From a checkpoint of a small mixture-of-experts model trained on Wikipedia: width 384, 288 clamped SwiGLU neurons an expert.
Below are experts of layer 2 (counted from 0) of a mixture-of-experts language model. Rows are named router (the router's row for the expert), gate (a neuron's input weights, with its number), up (a neuron's input weights, with its number) and show model dimensions 288-383. Each number is 500 + 40 x the weight over its row's rms, rounded and kept within 0 to 999. Numbers have three digits each.
After each expert's rows: a language model's description of what the expert responds to; "gets" lists some tokens that make up at least twice as much of what it gets as of all text. This comes from a sample of Wikipedia text that the model never trained on. Tokens count by the router's weight.

# expert 0
router:555486531517480498483511453484539487454523466455508573468558420513508520442527499553537488530507486470552530389460521514497488591540503545548513555494466463500491503476490476461511552490484509496464481506468593562503524488529531464501502557528486510505537523482479447530487546513554558439
gate0:492565455525497507434467472513527583455466535536477520518496392550471519473427610577467456472521518537484509496443472591551512489513527440539506474512470533508496523472549478425488470436490540496537483448566474550494538541505470479563461550446494513475531560533443503487478519521519488514
up0:447544521519504582436507460516542499431490545483505557541575401530468586447487568509486454455534526521466565487473462559518537504477495514504510497512472469459473498528506511473453472409505492453502493482525514489566524525445546461532446565490498472530497555490491465538526547451526483537
Description: Heading markers ==, ===, ==== and the first words of section titles, such as See also, Species, Personal life.
gets: "==", "===", " ==", " ===", "====", "See"

# expert 14
router:594442462530472602488447565534480536548517371426503476516503476531477513499485555540499509504465518502496478442464444467484490526495507531584545533472501505511438390483590503492482550494464562429499493502522552508489513518498471527433511540502539484493503551456502533472491501497509507510
gate0:495536480486474487438509570524532545495517520467488389417519496521544531506509582512545462532491475443464483491550543485493537495515507489520550478543535534506525422469535487557516495484481488522499492501473465453417464521544370500447521499502453451546516543452494519506530540487483536451
up0:516484450460442470410517547533542506449558528478504366413493514552540517478462544516506481509509515451471532541559518533522542483543557475505510484545574519499501396487537495553554554474505501514465520524449495466442433469530425483472484454458485501544473578451533485519532551443477488494
Description: Line breaks ending table rows, list items, headings and paragraphs, plus dashes, semicolons and bullets starting list entries.
gets: "\n", " –", " -", "\n ", " —", "\n\n"

# expert 30
router:539512398555497507488516549480520440551539486512516471526550486460534532477549447577519469512448527513534459555493539551456526495554485490497570516480551454402475464494503454510505539506511491523404503459508502532476515508387463502544570494492468485461495467520457496530563521464470547473
gate0:504489493509466492484570501535533420463489444527514444529558493566508550502460480398428501448512421497505498542495460444551467506496474519537559555466537477476559525434522506511386486526521532551489554450580455473533531534472536572540419397528551468530484545511485545507543489489522491497
up0:522548542523525461510607547553507458495490448502512442513548477502506514426527479431433525465549449520565473568483475454516471531470491547572460503455506534488522488465515479481388517516498518539497609469474442549542557568467517569519512504578524508550457499510499470521521526461554491536
Description: Geographic coordinate parts such as N, ′, ″, °, and units and columns of minor-planet tables, such as km, MPC.
gets: "N", "′", " m", "W", "S", "°"

# expert 2
router:481523433515462458446496533500478513488558438462573531508527503501532468488467531501493443474556506499494518518477477512487584467539518568516457563526493489518386486537510506526475540474534480471484466582521470533530522450626464515441505520470418485471457495564410502513526457518541537537
gate0:509464498572584532472503545501512463490414558524534543421533465511545496529474461540516468497477524521435502515502564504473471542498532495494522478562516461479485488418487521498604506600472528547493536486474513438462484556421446509501517413564503512447523509478524431484608506544468467551
up0:502431510510515555428508468536462459438452497522492556461515450539489532540451460526519520492509534504562452458467555483480462510565505520504480578634499494492466465415503476509512564552490512482412482441512482540418509501478463490495571488508469478445477454481584462517564541482506453525
Description: Adverbs, quantifiers and negation right after forms of be or have, such as not, also, only, been, more, undoubtedly.
gets: " also", " not", " been", " more", " first", " be"

# expert 29
router:536499485564469506552527512514508472514499532506500621510496463543543488511517447497519483539529469380502585501458521496504528535528440485483597504491467546430497495546497498561456469497442439411505495592462538545472515509523521498446462495499518413427475539494462499532509526547518508531
gate0:544543550585518506484450503474541498494457509539503519469437503516439486433426505528504518526453469491551508462435415529492474469557525561474481524444613415527521514534467494444494555511428459497513558476553516507560547509541569411502523546589498472427504457524449474475475441441549511513
up0:444490518538505507472529571604532470469436542500483468449509483497472493428505532577558481512459505532498519557534486462495458490533470501446563406433552371527462516496458489459452449472447435522540561521495493491550513477519487394486457571560458475440544485538476491439535439460486480527
Description: Conjunctions and linking words after a comma or between items, mainly and, plus or, but, while, although, with, to.
gets: " and", " to", " with", " in", " or", " by"

# expert 1
router:498502532531453472552522505516524479475551435497491581532450514498453561499530434560499463579434559459524489515540532500464487493532486502529494515450550477452414438519471503505422516486539419489515468518497600492516483508535502508482489578508474432464475548483490415452527447546504566520
gate0:446521444529457501459490536480458553517507401524626476463538611527450493506463546476609439586483486505468485480484469536533455526501527553468504515463463490514484488477441398526494483498534500477543488403535467521523505503481521448555463489456506498525439503494541493556509545579494533465
up0:479563507531466506535498534534496453500471445501567484504480594538425532473546503519559473498500494532498370467424526582501470544473448499446547531519571459470531524484504481499514455518473477465515506521485558422548502464508463471462495483445471483444524569480484536525476470523529532484
Description: Pipe characters separating cells in wiki tables such as filmographies, asteroid lists and results tables, plus semicolons after numbers, quotes or brackets.
gets: " |", ";", " —;", ");", "),", "\";"

# expert 5
router:476530502459499539492521522525490501496511435501631507460554462536453509504477491510493434492527461529536467520490440493526539470488589499540516596437558504520519454444551535533494460502442512499506460527511520495525537422502454394463518488486476530395493459526470535441457531516522480514
gate4:495491473549525530494538563529492564504507462437475482530529546570426480432503514497476561557472422481532464557516545460487461464500518519483468518537511594454556498484473513595519529465465520438498554430515486492440475570480448498475502450478525405548504493445527532597494486455576548515
up4:515502511524526497476541547543405538498511486408458489525534517596388450433495509543514502483458457457493458566509535493458446467493517550498521482579532552457537485475440503548560535479471497431490478421517587560530495568437433484512535412486442440452562481460441574546512492501528582483
Description: The word as (such as, served as), digit zero in numbers and ISBNs, and person-role words like played, footballer, player, officer, medalist.
gets: " as", " 0", "0", " that", " 2", " played"

# expert 21
router:558511464516464507471522510537499471494554438459543543513475454509475495593478480560426499524513528452544507469511503395421498579521543511532524484466472480488539440516522478545529500515530466487482534536464501569525503492494450465458474522495552577442510548507431482513498564467524503460
gate0:479557438521478542477467515534566444489438471527518515498546398483489475545583471503469483496488502517546504487536492538488471478430430456491490574563546475466467529548507554514561511498500475454430516504501522530478459497518451500523489466522446540494498535477523468499459498506469478576
up0:499524413486485545521509481552488472482533461508523518506535417514493443555544497527497459449451497501528500464500525520475472485463434471517491574527514486472526485511532531466586499485505437479500502494497505547444512552504505522526511424524487562526445544474468482495429493494490502537
Description: Modal and auxiliary verbs and relative pronouns after commas, such as can, would, which, plus bytes of Greek, Cyrillic or Chinese text.
gets: " ", " which", " who", " He", " can", " would"

# expert 23
router:477519481483525498489520527521509425492524455469592478493495513525497573541509513527498453469469534439526447489500468522528563591512525451549522605436557519524510527438531416478454515474509458504485498584474465491505580484549478464494604552507569554481465456547431457480478499513507525481
gate0:566505532533466509450490466478524572498498468422548535550503618555460539491494510484476421442552488532508496514502483493548525475532571560526554413525457491455479554523532477499494437485469504462523519523535529554488563476459546451497448459413504538554444515431528437475533477504450464437
up0:533480515479466513531498441497508543486506467485580602533483527511534570441453490516547487492532488485523475529508502455500518521506520498512549476543542539515408497455567509461446535506411470510507525472467509574508546482508492448449538476476514502507460481463569496500426526514488496533
Description: Hyphens inside compounds like space-filling and ready-to-wear, list-item dashes after line breaks, and symbols like en dashes, underscores, braces, primes.
gets: "-", "–", " (", "|", "/", "′"

# expert 7
router:485422493574427540571486442492480456477572510505460503471481558513467542494574474512451517575423535527495524555489517461523589525446469540557478494546487491467503522493498515497471554486539527431505457489489478522533564422512526476481495517554566398500441456537495512571518487546586527513
gate0:598490530553481478485437530506520469484524558426455536449480533474503442477493401481474448469508488487485583470435499472519550492511361445524486484514514539514439514490458474456473586502571450424455506509559476524588468496511432536448531499499562492486511522551459486437496571472456521539
up0:462507504501463521545444491491491527568441545401470517485546512481438499586544441456464490453521477462508460493532438504466611511615494530487478526502552571466514516552493569547409482413517541453492570558455469447463524459522462475404561458486591439461535453539454519523508501455468498494
Description: Periods and commas closing clauses or sentences in prose, often right after a number or noun, as in lost 5–0. or 2023,.
gets: ".", ",", ").", "\".", ".\"", ".,"

# expert 24
router:499517508526491514568480472481490519444535446504511549486513489571461519501532521547482458564505509525511476472430579428520493567508514500571589507526558504556520460494511432556455482489410543472429498464491526508555494489450461513511457548488473496480461531539475502460438494500503498515
gate0:584518495505594499479528484482433485554509528561431515505529509463494575529499473543537507556513450522532415489534494464557498535485490466512475473459456486527550485491523500452486509496498483476489511447519488386534455456516525508527547591575472537468510574549581477482513485477562495466
up0:590505488513601455479517479472438489527514513543431487483548501488482541523495501561585499542492499525529405486530481503525520502482514478534488439493486495532562498487541483479476516505481495483502504425512525443522432494559496491513568584559464544446502589549565452510474478490505451466
Description: Prepositions and commas linking phrases, such as in, of, from, at, plus word pieces after Man-.
gets: " in", " of", ",", " to", " on", " from"

# expert 19
router:504476545480494471458467509527570467536485513491509521496555487563520487444492498469520441581530580507517557502518544501445598462439460509498497572541517460529458439500430507516457518510504544513503475537514596493560496537487416509481491478504482534425501514541473513442469510500510527487
gate0:527432522589481514454440560432540562480476507556520440499460484401444533441518533568482526553514436468474448502549466447523585495525570523554575480510528513435497490544535542518452516550537506496564539531431521390530486521559475549503536486507443510534508479563470528481578443517509463543
up0:512433540561510477497489579486485510449522483542556456499469524458468514410553528527520492549514453465456445475552497464458517510523562477521519525519502490448483468538454474476461486546484470541549527564447543474553497519518479537459497561554446486498472445493465524475559468535485503526
Description: Articles, numerals and copulas, especially the a in film or game definitions like "X is a 1936 British comedy film"; also the, an, was, two.
gets: " a", " the", " an", " was", " is", " A"

# expert 18
router:543467474494440503570473477523455502544474509495485579526529529550415501459472463498507498550490493516510530428493550493483507557529491593516484519498477510483379522489479472472525552527547517521526504566523479526509507496510434459434454551467525558484571557554510515450504561506502456509
gate0:510526552496530503539550492598520554497541440554472491547504548506498513566485470434504532576517511553566521489468472550486528499453524532423473502528514562484531512557488480539495528540472493539536468539523560456558506534463493460543424545520538576488511524484493470538470479498420465477
up0:473519552532504476540552423608528553514528500555549505532518524434590466504508490485437512562547511533548496495426470550495437475420459460473485499550489549474501497533554494511507570526491509535502435612509564495524431527444494477529371550550554554453516467495460531492518486512482497512
Description: The word the and other determiners or possessives before nouns, such as the, The, his, its, 's.
gets: " the", " The", "The", "'s", " his", " its"

# expert 20
router:522516535549475514518439503488483501563502493470592462487514491484514506532493512507461469521480449485505504461530535529465509554522542506549549511516475483524475509524477525526437483470531522468509529547480558542554511487456399517475480527565542503425479475502448537503501503528538587518
gate0:495469475529524525491513495553497534476612572501510505412431478511530469497547426549495450509501463451549417548472463527465514507515459506515488492501468403407509531487540475449529547538495484479484560499528425505488404464498464486475520523531527538446483524536434619564447420492532491533
up0:535455454484485486467509447555441477531549472486465580445474413504435510525511491549515481568474533441431433480490507491496462579463507506446493512559456448469535538525532433480468504483531511493473485520508449581499471456448450483574538555514554538452469519515452568477469446519525482519
Description: Colons after infobox field labels like Conference, Born, Coordinates, Postal code, plus table pipes and the attribution words According to and says.
gets: ":", "):", ";", " According", " according", " :"